Experts of a small language model.
Size: width 224, vocabulary 8192.
Experts: 32 experts in each of 8 layers, 288 SwiGLU neurons an expert, 1 pick a token, a softmax router.
Below are experts of layer 4 (counted from 0) of a mixture-of-experts language model. Rows are named router (the router's row for the expert), gate (a neuron's input weights, with its number), up (a neuron's input weights, with its number), down (a neuron's output weights, with its number) and show model dimensions 0-223. Each number is 128 + 24 x the weight over its row's rms, rounded and kept within 0 to 255.
Before each expert's rows: "mostly gets" lists some tokens that are sent to it at least half of the time. This comes from a sample of Wikipedia text that the model never trained on.

# expert 30
mostly gets: " Location", "$", " Museum", " Department", " Minister", " Space"
router [144 123 140 154 123 103 103 121 159 116 127 126  98  89 107 144  87 104  82 101 117  76 137 145 102 136 109 145 160 131 107 110 168 148 112 160 111 116 108 108 158 119 130 115 137 138  80 102 106 104 144 130  93  99 126 121 132 119 139 151 146  90 127 126 151 136 141 112 113 129 145 119  92 102 149 160 144 130 109 137 140 161 162 132 207 146 130 143 154 145 132 141 129 117  98 116  93  87 146 120 122 127 114  85 126 140 150  68 148 117 109  91 143 143 147 100 153  79 109 126 160 138 155 118 134 109 128  97 138 141 154 139 137 124 108 196 145 123 133 141 138  91 145 125 139 175 113 127 143 117 119 128 131  90 120 114 141 144 105 113 113  70 165 122 181 124 132 140 122 112 107 114 115 168  66 109 117 143  99 111  97 170 174 111 132 114 170 160 136 101 132 147 122 112 161 118 136 144 141  83 159 148 138  88 137  71 138 133 146 119 117 127  83 121  95 150 143 128  91 129 111  90 119 149]
gate0 [124  83 108 132 115 156  92 128 125 111 159 131 181 112 136 132 118 122 115 135 128 118 122 115 100 162  67 160 143 182 132 134 136 160 141 137 116 108 125 126  88 111 110 156 139 153 140 146 141 118 106 118 126 135  76 133 147 100 104 134 160 141 154 111 108 124 115  99 120 141 167 134 134  97 140 129 104 116 136 136 147 115 170 104 148 176 109 108  44 135 137 145 109 100 107 152 155 148 161 117  63 102 133 122  79 144 150 165 113  73 155 106  90 150 175 118 103 109 167 157 136 143 161 112 145 122 152 176 155 115 145 111 127 154 113 110 121 144 179 134 141 119 150  84 139 142 161  98 155  82 138 109 141 117 125 154 123 152 137 126 152 167 154 126 146 138 140 118 164 138  98 117 108 143 122 166 152  92 115 111 131 163 125 136 131 156 140 133 129 128 117 129 108 137 141  92 115 140 109 114 135  94 121 100 152 120 109 104 108  91 106 196  96 142 111 113 118 128 115 126 106 141  93 156]
up0 [118 125 149 125 109 128 171 117 161 178  68 107  52 161 154 130 112 131 124 135 135  97  99 114 178  92 171  85 142  87 141 150 127  86 113 121 139 134 142 130 134 140 139 111 133 103 116 113 118 127  98 148 120 143 171 178  83 176  90  97 102 119 100 130 163 105 106 113 152 128  94 121 128 146 121 114 143 126 149 127 140 134  50 165 135  81 131 125 130 130 110  71 143 159 163  98 134 125 141 174 177 118 136  96 125 134 137 103 122 150 136 124 132 142 163 111 123 114  89  90 100 143 125 140  91 136 131  89 154  97 137 134 137 126 142 131 147 106 131 118 120 105 104 173  80 143 168 150 129 151 147 134 123 134 122 147 133 139 127 123  91 150 127 127 129 124 163 123 110 145 160 130  99  97 128 102  81 131  95 167 124 115 144 133 106 114 115 121 110 130 135 100 146 153 124 166 120 119 138 173 116 161 137 149 146 127 115 157 135 134 151 155 177 121 105 150 121 130 147 141 112 114 145  99]
down0 [150 134 130 142 136 123 161 133 162 125 132 127 116 152 153 134 123 156 182 103 125 125 141 118 155  92 136  92 135 128 145 104 118 116 118 114 152 172 157 189 116 130 161 131 171 100 137 114 109  98 142 114 137 102 142 131 125 124 152 121 118 185 155 110 170 125 133 124 167 155 130  89  89 125 124 112 153 152 132 163 129 110  98 137 115 144 153 120 121 136  99  83 142 119  87 137 182 120 124 165 146 122 110 129 150 139 111 129 118 143 107  83 130 142 110 126 144  98  87  81 132 171 156 132 124 127 198 104 142 123 153 151 123 134  79 143 112 102 181 154 147 108 100  98 111 147 106 159  84 125  94 158 146 165 146 137 116 106 140 157 127 160 138 126 110  82 152 151 102 175 115 101 155 148 133  92 165 120 146 183 125 126 120 118 130 164 140  91 166 152 141 155 110 139 172 171 121 123 131 120 119 116 133 125 101 111 150 110 143 149 113 134 160 122 127 102 106 149 111 133 112 115 182 143]

# expert 5
mostly gets: " well", " back", " under", " fall", " look", " turn"
router [135 109 102 131 107 104 151 154 140 176 138 174 154 134 117 121 186 117 154 133 159 118 118 144 145 101 109 165  83 139 149 103 115 136 143  86 105 129 132 126  76 145 128 129 140 164 149 130 124 141 121 162 162 108 141 118 124 167  91 167 121 156  91 131 122 134  96  87 119 161 120 121 156 178 113 138 118 111 147 108 113  92 140 110 116 126 130 128 173 148 124 142 116 128 121 127 175 135  94 135 153  88 125 179 110  97 158 149 152 132 147 108 127 119 147 125 149 150 122 152 130  92 137 133 149 130 149 128  98 120 101  93 104 130 151 106 123 164  88 121 128 146 123 109  86 125 140 148 115 111 176 142 118  83 146 147 122  88 161 127 143 139 107 143 118 103  88 136 138 116 164 133 161 149 146 115  96 127 154 137 119 119 112 120 138 134  93  92 138  85 133 154 166  78  95 181 125 160 165 142  95  87 158 144  83 128 152  95  92 113 141 138 135 113 129 149 180 165 105 121 102 162 128 134]
gate0 [109 164 130 112 159  83 160 155 120 113 103 144 184 151 135 171 157 150 102 120 107 119 100 123 142  95 121 137  92 115  94 133 101 153 122 125 114 139 103 124 123 106 145 143 124 171 115 174 162 119 133 139 167 133  89  72  98 112 118 126 154 114 126  80 103 116 133 125 120  72 149 151 116 132 154 145 153 141  97 114 151 146 134 136 139 138 114 111 123  59 100 102 121 152 116 131 125 101 145 149 129 119 158 143 162 176 143 134 143  71 116 118 139 158  87 136 142 164  77 174  87  90  98 141 132 154 129 141 122 122 125 114  93 150 130  97 120 147 111 105 146 161 121 118 152 106 114 100 130 122 133 109  85 146 116 121  64 134 146 167 127 129 141 146 147  98 101 131 112 140 125 134 117 122 128  99 103 101 139 138 121 115 128 109 153 111 141 104 135 121  65 118 202 129 143 137 124 108 137 103 116 138 139  83 135 141 152 158 119 138 110 153 117  97 112 141 164 112 143  92 155 163 106 128]
up0 [105 139 122 107 123 120 131 127 137 148 149 104 133 124 120 111 109 150 160 107 141 118 122 130 127 122 165 102 124 142 138 155 119 101  75 128 117 158 111 104 144 133 148 175  98 127 157 145 173 125 111 140 119 110 131 109 141 156 136 101 150 127 127 158 112  91 157 133 190  98 173 157 103 108 145  83 128 145 119 146 120  98 107 106 145  83 165 122 124 151  93 124 130  64 119 159 118 144 142 107 121 150 115 150 116 146 146  83 118 187 143 109 151 109 114 129 129  90 140 118 128 136 159  88 137 102 160 123 129 102  97 136 171 166 171 107 133  84 141 114 125 113 123 114 142 147 141 143 171 163 178 151  80 141 132 123 114 148 180 131  70 123 141 103 140 112 130 122 134 139 148 161 128 132 133 138 101 144 124 100 130 139 155  98 131 121 150 122 139 142 129 111 129 135 127  71 154 136  98  93 139 124 124 158 183 134  87 100 124 140  92 142  86 117 116 128 116 134 137 181 166 174 147  75]
down0 [116 155 116 143 149 125 130 136 124 149 121 128 157 105 118 109 150  96 162  76 165 116 151 135 114 143  95 125  80 119 138 126 150 141 148  76 106 122  98 101  94 124 139 131 138 153 152 113 106 169 142 128 126 102 101 105 167 108  79 141 160 128 160 163 109 153  98 137 132 121 119 173 125 142 113 153 120 141 118 182 134  84 130 148 121 134 195 148 112 101 107 154 159 132 113  69  87 115 104 117 181 155 144 184 148  71 147 132 100 136 128 111 140 107 126 134 113 149 158 132 106 178 161 147 177 135 104 131 134 138 116  94 180 140 134 100 140 100  96 117 146 124 142 125 128 143 119 108 105 142 102 111 109 130 125 104 107 105  81 113 143 122 136 112 135 141 143 114 152 110 135 117 105 116 109 168 129 132  82 136 141 116 161 131 125 131 106 114  95 214 154 103 116 127 121 130 145 115 138 111 112 106 143 126 136 117 173 128 131 154 120  89 142 108 147 139 163 145 140 132 128 140 143  80]

# expert 11
mostly gets: " its", "’", " his", " our", "'", " etc"
router [163 140 155 162 127 102 128 138 126 140 187 155 113  79  87  99 166 120  99 129 113 125 109 101 123 152 114  90 161 147 145 149 149 119 110 114 146  85 157  94 112  76 134 125 164  89 117 129 134 141 107 137  93 154 135 129 120 133 154 129  87 120 159 110 114 137 117 108 170 145 130 125 106 136 132 110  86 135 144 109 122 122 136 134 103  87 120 138 182 148 184 159 103 145 168 144 140 108 155 119 105  99 110 115 123 144 157 143 106 186 118 147 107 118 108 123 168 143 156 112 119 138 164 125 163 137 124 138 133 134 108 147 117 141 144 123 118 153  80 124 145 148  79  84  98  79 127 180 139 118 123 175 123 152 125  99 132 157 145 168 130 159 121 146 122 132  95 117 145  95 131 128 120 118 117 147 155 143 144 102 106 139 135 122 130 154 116 149 121 113 100 158  81 101 121 137 146 124 123 114 102 119 167 129  76 140 146 100  95 157 142 181 107  84 148 141 139  89 106 115  81 109 133 141]
gate0 [113 159 130 111 150 132  97 100 138 111 106 123 144 129  71 145 149 139 141 197 137 108 165 145 146 144 133 121 132  89 103  93 110 122 122 163  86  99 153 115 145 169 137 130 106 164 125  75 148 153 151 102 135 132  94 160 147 117 115 161 188 141 140 143 114 130 154  95 167 132 115 134 138 135 137 145 134 133 152 163 159 147 114 123 192 116 138 121 152 177 115 107 137 151 115 116 150 143 107 138 154 140 166 121 122 108 100 152 159 130 157 127 103 129 129 143 134 140 129 136  92 107  98 152 157 152  93 134  95 136 147 127 110 131 115 113 140 144 159 135 143 112 108 142 110 144 101 143 124 134 176  75 161 112 171  92 138 134 134 119 121  78 137 156 130 125 128 121 121 154 101 147 131 129  98 162 104  64 112  94  89 131 128 133 149 117 141 132  90 115 114 109 146 180 142 169 173 158 148 122 139  94 148  96 110 120 125 118 137 152 131 100 145 151  86 161 109 130 152  85 162 109 130  93]
up0 [165 102  87 144 128 137 156  95 148 133 101 129 129 120 126 128 177 152 126 112 125 127 134 103 125 130 126 118 117 147  87 147 112 126 126 139  88 130 125 108 119 118 161 155 141 134 156 153 131 151 107 141 158  52 109 126 130 121 163 143 130 136  98 149 155 116 156 149 154  87 201 142 131 100 132 119 121 122  99 135 113 117 193 124 162 138 119 139 164 104  98 162 187 126 137 142 149  90 124 116 140 134 137 155 108 162 124 136 129 124 160  98 110 111  99 157 117 161  79 130 153 130 146 167 127 132 131  92 157 145 171 161 148 141 135 141 112  86  71 148 151 145 105  64 102 120  73 147 161 124 122 111 137 142 144 105 133 104  87 150 159 134 131 126 117 149 122 121 181 123 113 145 118 150 153 172 183 104 116  99 157 147 136 145 151 116 110 135 137 154 132 149 165 156 142 171 134 116 124 161 121 124 167 143 111 102 144 129 101  88 131  95  91 127 117 131 126  98 134 119 127 128 130 125]
down0 [108 108 135 161 137 104 163 154 131 134  70 133  91 152 101 119 118 135 128 117 139 160 149 126 159 126 177 107  74 138 103 133 127 107 129 132 128 160 142 136 147 144 129 161 119 112 140 128  79 109 142 104 140 173  61  96 130  93 125 127 146  97  86 152 116  87 153  84 108 118 139 133 126 127 130 155 142 178 118 153 117 162 145 116 165 139 164 160 115  69 112 102  96 116 145 127 159 147  91 129 115  97 132 113 163 161 112 139 124 121 181 164 151 146 155 178 147 121  86 141 152 135 123 119 151 108 140 107 126 164 126 157 105 144 125 171 131 127 131 133 145 162 155 115 147 136 155 128 121 119 128 110  95  86 135 139 149 158 111 188 144 104 148 145 132 126 123 143 152 119 151 147 116 124 142  89 152 134 125 128 106 166 114 147 103  93 116 118 148 158 136 152 153 165  74 131 148 132 114 140 150 101 129 183 110 106 138 136 126 107 135 118 103 167 116 119 103 172 165 156 126 112 123 144]

# expert 22
mostly gets: "—", "unc", "-", "yp", " '", " unc"
router [125 132  86  93  99 125 124 120  93 123 122 121 135 102 126 135 152 124 103 162  98  86 109 130 131 119  75 135 146 172 125 109  86 103  93 120 132 181 130 124  78 156 163 133 126 133 144  98 112  85  99 149 147 107 172 118  87  86 137  98 130 153  70 104 180 104 111 118 119 102 152 133 118 169  95 148 136 130 137  93  67 111 127 122 143 118 130 152 134 118 102 134 137 105 119 156 115 185 145 119  98 118 150  97 160  81 135 125 135 107 111 142 114 123 143 114 116 163  90 117 120  92 124 154 134 126 173 123 121 111  99 150 148 160 175 114 136 123 133 124 118 125 166 153 161 105 132 138 123 125 128 102 155  87 113 179 152 128 130 130 163 134  99 121 107 119 124 137 136 169 159 122 121 115 136 111 146 128 136 131 175 119 178 134 114  94  93 119 130 171 130  88 111 123 100 115  97 152 134 138 172  90 120 150 108 152 137 109 160 151 155 141  89 139 137  85 131 121 105 138 111 153 130 143]
gate3 [129 129 141 120 116 146 100  70 118 108 110  89 110 112 119 123 146 112 129 124 152 155 125 132 122 151 142 174 168 166 102 119 106 117 130 135  94 129 130 127  90 155 115 135 117 104 100 169 138 124  92 124 162 138 146  75 137 172  75 153 113 145 133 118 129 148 185 167 121 106 118 130 115 149 102 118 122 140 132 107 124 111 144 102 141 149 130 130 112 135 137 164 137 134 116 165  49 200  83 141 118 148 135 119 111 163 131 130 127  90 149 137 122  74 111 154 122 115 129 130 127 116 125 121 115 121 114 126  79 139 119 106 158 148  92 102 130 164 119 141 162 117 107 100 142 137 115 150  89 138 107 149 136 112  96 130 132 102  94 163 133 136 132  94  57 121 108  78  98 134 126 117 144  99 127 131 127 159 124 108 110 140 122 152 176  94 132 115 101 141 104 147  80 152  97 129 110 144 169 115 118 129  98 163 139 157 119 124 150 174 114 107 128 183 111 100 124 108 121 137 135 131 142  78]
up3 [114 155 144 156 126 128 110 136 151 125 130 113 135 151 169 127 132 127 175 127 102 123  82 127 118 106 102 109 124  65 142 113 139 128 115 122 157 122 134 117 140 139 148 114 130 171 159  95 101  90 145 145  92 119 112 131 140 112 149 151 164 114 135 116 147 124 124  96 179 141 155 104 147 109 150 131 134 159 119 105 114 136 138 148 120 112 142 107 141 125 165  91 139 190 155 142 152  99 103 106 148 100 121 118  80 139 133 105 151 175 148 124 108 177 153 152 147 172 137 147 131 158 154 114 190 129 137 176 153 133 129 136 135 101 147 104 136 101  92 148 147  93 132 159  98 129 103 117 101 150 123 143 107  98 105 103 122 166 126 129 150 127 143 153 165 149 139 136 136 121 126 124 103 149 141  96 122 114 150 121 163  87 117 155  81 158 133 151 181 151 149 150 159 103 162 116 172  94 118 164 149 128 197 123 124  97 105 146 149  92 130 122 101 101 123 168 161 145 108 100 131 169 127 145]
down3 [160 162 133 115 108 111  93 183 124 100 149 102  99  90  93 106 130 161 137 139 111 153 143 128 124 125  94 121 182 131 183  91 103 127 115 172 138 148 143 137 155 129 115 115 140 145 149 118 123 133  93 145 152 154 101 157 157 185 126 139 131 136  85 150 113 151 143 163 108 154 153 117  93 152 152 102 116 151 154  57 109  96 149 118 145  99 112 164 130 117 148 141 123 118 146 102 111  81 125 108 132 120 118 143  81 176 124 129 136 103 109  96 109 147 115 140 127 140  91 153 171 159 154 108 174 110 133 117 126 109 106 130 114 132 114 126 161 142 121 180 151 124 123 104 145 158 125  86 108 117 125 175 145 130 121 129  94 139 153 121 116 146  96 122 113 140 124 119 172 177 146 109 136 131  95  91 129 157  88  74 103 132 138 146 150 101 119 149 100 147 138 102 110 111 129 113 154 131  88 116 121 129 136 107 147 169 156 146 114 180 140 170 140  97 136 150 145 123 140 137 150 115 119 135]

# expert 10
mostly gets: " 2014", " 2018", " 2008", " 2012", " 2011", " 2019"
router [122 122 110 101 148 147 139 124 123 107 101 103 121 162 121  91 132 114 143 114 134 113 175 149  93 107 122 141 105 105 129 106 107 123 123 158 106 125 128 121 116 126 135 188 158 150 101 101 128 129 117 147 100 123  56 112 118 113 140 169 145  94 130 115  91 161 100 162 120 145 145 115 133 114 123 129  88 136 103 142  99 147 174 178 108  89 132 157 125 141  89 100 123 118 157 136 122 129 167 110 138 139 174 136 104 133 105 121 166 143  98 132 119  87 126 140 144 174 147 136 157 164 114 125 151 124 118 118 170 143 122 128 141 120 114 170 105 149 136 133 113 150 119 123 140  93 102 129 173 155 177 159 140 116 131  96 142 148 130 147 103 119  95 104 111 165  92 125 119 136  95 142 115  92 124 141 158 136 135 104 160 134 110  86 114 160 140 102 149 114 151 127  95  65 108 172 159 164 120  95 151 127 164 123  98 116 145 154 171 111  80 178  96  95 102 154 120 147 140 126 157 127 163 137]
gate3 [147 132 115 168 127 176 101 128  77 113 170 145 138  96 149 138 108 170 151 146 113 104 145 134 121 134 114 164 115 128 115  71 131 127 114 103 133 154 143 149 165 155 119 107 113 138 117  86 136 135 101 124 125 130  90 106 142 170 164 143 122 133 133 145 171 152  93 133 131  99 111 143 101 155  98 112 141 148 147 107 155 134 105 144 166 113 102 106 111 179 107 132 119 113 113 165 140  83 164 128 151 116 142 110 106 129 129  69 156 137  67 124 131 108 163 131 145 103 109 149 145 172 104  96 141 118 114  95 127 109 104 174 135 119 154 135 133 136 142 130 116 125 109 145  94 101 153 138  85 170  84 115 181 116  94 144 136 125 138 129 133 174 103 102 128 126 111 106 136 178 119  93 110 142 134 107  99 174 124 149 128 113 173 127 112 101 128 150 129  98 100 150 122 154 114 130  91 112 153 110 168 107 133  97 112 110 125 157 143 120 158 100 121 124 111 131 112  92 108 170 121 144 151  76]
up3 [112  99 112 126 126 114 116 161 110 123 150  97 114 122 130 106 120 114 133  89 136 117 135 136  97 157  98 169 150 103 134 116 120  96 115 143 148 145 113 137 172 109 108 135 135 119 105 109 139 181  92 113 150 165 125 187 103 127 166 173  99 110 123 166 122 123 157 113 160 168 111 172 112 109  71 119 145 132 160 112 142 150 124  70 115 129 147  98 131 135 153 118 133 166 153 134 167 121 155 105 125 100 134 134 105 101 150 116  91 153 155  73 115 147 124 138 135  97 116 127 139 116 118 144 133 123  96 124  65 139 148 133 166 119 142 133 123 139 108  98 116 126 128  96 132 151 109 102  87  78 123 135 125  89 150 153 142 139 141 126 141 172 103 161 129 113 127 144 142  84 136 161 118  96 128  91 128 103 113 189  89 110 129 147 137 128 147 115 154 141  97 131 125 112  98 139 101 107 166 143 121 105 122 114  98 171 153  99 157 152 156  85 104  78 129 153 135  92  93  95 126 130 113 155]
down3 [ 78  87 144 134 106 140  91 116 129 146 117 165 138 139 148 111  95  96 140 181 140 153 114  99 116 158 136 114 124 142 134 144 147 142 175 140 151 118 114 164 107 127 147 187 171 150 133  85 131  87 135 152 133 124  70 133 128 145 112 153 134 111 110  94  97 134 106 115 115 122 121 118 136 120 132 114 149 151  92 120 140 176 140 102 116 124 147  93 131 138 103 120 119 159 159 130 119 128  97 162 180 146 169 121 106 143 153 132 129 118 110 135  75 107 159  68  79 151  91 102 140 171 113 133 154 160 121 100 133 129 132 118 131 132 127 153  92 136 113 131 111 160 123 110  67 125 134 130 129  98  95 102 152 150 116 128 145 131 122 103 150 129 147 138 111 122 138 155 137 120 108  75 136 103 125 157 159 131 109 135 102 108 103 123  97  78 133 132 152 126 101 135 147 104  84 123 130 109 155 132 132 139 114 153 163 120 190  84 127  89 112 151 144 113 121 140 128 105 151 133 117 171 159 187]

# expert 7
mostly gets: "ct", "ruct", "ect", " result", " improve", "rupt"
router [106  94 107 161 134 131 101 180 116 135 126 150 139  89  99 148 125 142 124 124 104 107  92 115 121 146 129 152 125 137 140 145 124 180 144 108 123 160  88 132 182 133 170 130 146 132 116 172 138 120 135 173 138 160 168 124 124 147 141 172 109 108 107 143  89 116 160 134 136  87  91 166 115  79 130 137 143 156 113 159 132 115 135  79  92 153 116 118 128 156 123 127 163 102 103  89 131 165  73  89 166 109 124 174 128 104 114 143 159  90  89 123 113 115 145 110 133  90 148 142 112 117 131 105 115 121 121 138 155 116 113  79 113  79 156  92 135 140 106 143 134 109 131 122 130 151 128  72 122 150 130 103 162 104 139 138 146 139 140 130 131  94 130 163 161 133 122 127 139 119 154 124 161 127 113 154 101 145 110 136 135 122 106  93 121 175 131 139  88 104  93 134 120 130 157 109 124 122  95  99 141 143 181 144 128 126 117 155 150 147 152  71 168 155 110 109 124 165 146  98 101 114 141 115]
gate0 [138  85 156  87  95 145 144 181 154 155 119 158  86 122 115 117 119 154 159 137 126 134 130 107 180 139 135 115 120 119 112 130  95 111 175  94 111 150  85  76 107  92 105  86 142 134 120 140 148 144 151 131 107 147 135 136 110  59 126 138 141 150 119 151 131  67 123 140 107 123  71 145  99 130 172 120 119 108 158 149 138 120 121 113 136 145 140 105 108  77 147 115 115 130 116 162  73  95  95 134 124 169 143 128 124 126 166  89 112 167 122 154  79 131 102 132 132 130 156 179 154 121 145 125 112 142 100 127 141 156 147 171 108 139 133 125 127 109  93 124 151 139 130 121 152 132 147 124 142 126 124 130 100 106  98 132 155 135 115 133 146 149 113 100 146 182 104  95 118 153 138 153 125 149  77  95 104 135 150 124 142 125 114 110  73 120 129 153 125 100 124 153 138  79 119 102 169  96 100 113 110 105 102 170 136 106 156 125 112 110 131 136 123 125 163  83 135 142 151 119 123 134 132 145]
up0 [102 112 163 133  87 145 124 136 131 134 159 147 138 151 136 113 126  93 132  81 159 117 121 127 143 110 139  85 141 112 119 124 129 154 168 129 138 126 105 170 137 157 156 144 167 116 140 106 150 126 122 105 114 127 178 117  98 176  88 151 125 119 142 109  73 156 109 132 121 123 135 113 147 155  88 101 122 126 142 152 115  96 120 129 132 160 121 121 127 103 144  97 151 109 107  86 137 117 151 133 162 109 117 130 162 169  99 152 124 109 140 108 137 123 122 108 116 142 126 111 173 116 103 111 141 110 140 146 184 117 141 158 100 163  95 121 104 151 142 134 111  93 143 140 137 125 123 122 112 154  95 150 137 188  99 129 133 152 121 159 128 112 115  54  76 115 118 107 123 138 148 142 110 126 108 147 153 125 145 126  96 121  70 142 117 148 141 106 117 168 167 105 143 126 168 127  91 101 129 170 177 146 177  98  94 128  81 125 141 115 178 156 169 108 115 174 171 109 119 131 120 142 145 148]
down0 [144 157 146 143  92 106 114 120 168  93 129 121 134 123 138 157 129  97  81 149 137 125 179 160 131  97  87 138 114 120 138  82 121 164 115 130 146 152 134 105  76  94 124 130 150 143 141 113 136 136 134  98 126 132 145 114 156 125 158 133 134 147 112 112 153  94 148 133 129 141 143 142  93  81 123 125 128 139  80 110 141 101 136  96 129 144 175 138 108  83 160 171  70 140 127 129 125 138 126 123 109  93 170 124 125 154  85 137 144 102 173 110 133 150 102 117 153 163  85 132 126 127 152 115 119 117 111 126 160 127 135 136  92 129 122 144 136 106 107 121 142 160 146 133 108 154  94 119  80 161  90 119 140 112 106 152 118 144 117 153 139 155 141 110 144 117 153 132 163  87 152 107 142 136 141  75 133 120 119 119  80 166 144 113 109 121 144 111 159  96 106  61 169 120 156 142 120 128  99  91 122 157 136 121 138 124 191 151 119 105 124 121 133  81  65 138 153 120 144 124 136 149  87  97]

# expert 20
mostly gets: "nt", "ight", "us", "ift", " read", " sign"
router [139  99 105 157 136 114  97 120 128  79 113 117  92 135  82 112 148 151  96 166 118  69 107 148 132 190 153 146  86 119 131  84 142 129 113 105 150 141 133  89 169 126 156 142 121 139 114 110 102 113 166 169 143 129 170 121 152 135 131  80 132 157 140 155  83 162 145 177 128 155 102 173 142 113 168 105 149 152 153 157 106 105 127 151 143  94 117 119 131 128  87 120 132 101 110 142 117 120  91 127 105 143 119 141 150  98  79 126 121 119 134 129 165 137 130  96 108 126 108  87 155  92 132 109 110  96 166 116  96 120 150 110 117 133 116 102 168 144 137 101 127  88 103 131 182 118 148 101 118  91 146 101 111 116 137 125 135 115 149 136 143 120 122 105 154 108 155 153 138 132 152 159 113 145 130  93 111 133 109 113 136 165  83 121 116 125 133 102 107 149 164 157 155 168 161 103 138 142 132  94 123  92  91 103 173 126 117 124 130 109 130  95 148 129 114 162 115 165 116 123 100 110 131 135]
gate0 [123 117  89 156 134 101 118 115 136 101 109 148 125 114 124 139 134 155 132 143 163 117 184 120 120 134 152 140 116  68 172 147 102 185 109 125 116 136 152 112 118 121 135 119 110  98 149 133 145 156 149  86 115  92  97 129 152 104 138 162  97 114  72 146 159 128 115 158 158  82 178 146 165 142 120 157 170 148 106 126 149 119  87 136 149 137 106 153 137 134 112 109 132 121 119 128 141  82 123 110 147 145 175 161 139 116  94 158  98 133 131 106  93  98 103 148 116  95 130 136  90  61 119 108 131 103 126  93 126 148 124  93 150 119  99 151 131 115 121  87 159  86 158 102 117 115 170 108 197 122 145 124 104 128 123 145 123  93 100 107 127 155 116 121 121 107 111 109 131 114  96 127 147 103 121 134 113 118 134 164 111 105 138 117 128 130 140 132  91 107 115 119 129  98 104 131 173 187 142 118 145 148 119  86 145 123 127 147 161 153 158 114 163 132 122 135  78  92 144 151 161 124 128 130]
up0 [140 163 117  80  91 180 111 124 137 121 107 178 107 145  78 151 172  98 167 128 168  90  75 153 151  95 158  96 136 134 135 139 136 102  96 122  98 102 128 144 109 127 138 140 106 132 132 180 144 134  64 128 138 121 108 115 107 127 102 113 132  78 133 139 128 137 172 136 149 122  92 125 141 146 149 164 159 130  98  94 143 148 120 164  71 137 141 179 124 146 133 179 158  91 110 172 116 115 143 121 112 121 131 102 119 128 140 121 122 125 141 127 107 121 110 155 184  97 145 149 154 107 124 134 124 135 138 111 111 154 155 129 148  95 152 117 103 153 110 146 102 157 145 133 156 122 110  92 130  94 169 138  79 126 169 142 132 157 114 120 107 146 126 148 161 117 152 110 165 120 132 110 138 120 135 109 109 137 126 145 157 126 137 159  91 124 162 118 135 114 118 153 112  63 173 127 121 139 119  60 139 131 127  92 137 142 131 128 119 153 113 111 116 135 105 116 135 159 117 106 123 115 119 159]
down0 [158 125 113 134 102 111 135 140 120 115 120 120 122 128 183 137 135 182 126 159 142 129 154 147 138  98  77 127 166 167 110 134 154 137 120 135 132 121  93 118  74 124 155  78 120 123 135 119 115  85  87 151 123 114 128 167 143 150  86 147 145 163 119 101 107  90 160 147 134 143 122 104 135 122 131 131 143 134 113  98 141 103 120 102  97 141  91 150 106 118 105 128  87 150 147 141 154 104 140 160 132  72 118 107 120 168 135 119 118 135  90 128 122 158 146 103  98 110 113 129 169 122 121 133 131  99 147 120 153  96 129 141  98 129 106 186 130 115 164 111 177 136 172 149  64 110 148 123 163 129 117  91 136 120 111 110  89 123  82 118 117 171 106 121 107 139 149 113 125 132 123 105 112 126 117 134 161 115 153 155 111  60 128 136  87 139 112 124 114 158 160 101  95  69 149 103 137 114 150 139  97 142  84 151 114 117 112  99  93 154 138 106 126 112 137 134  87 120 147 126 100 101 107 157]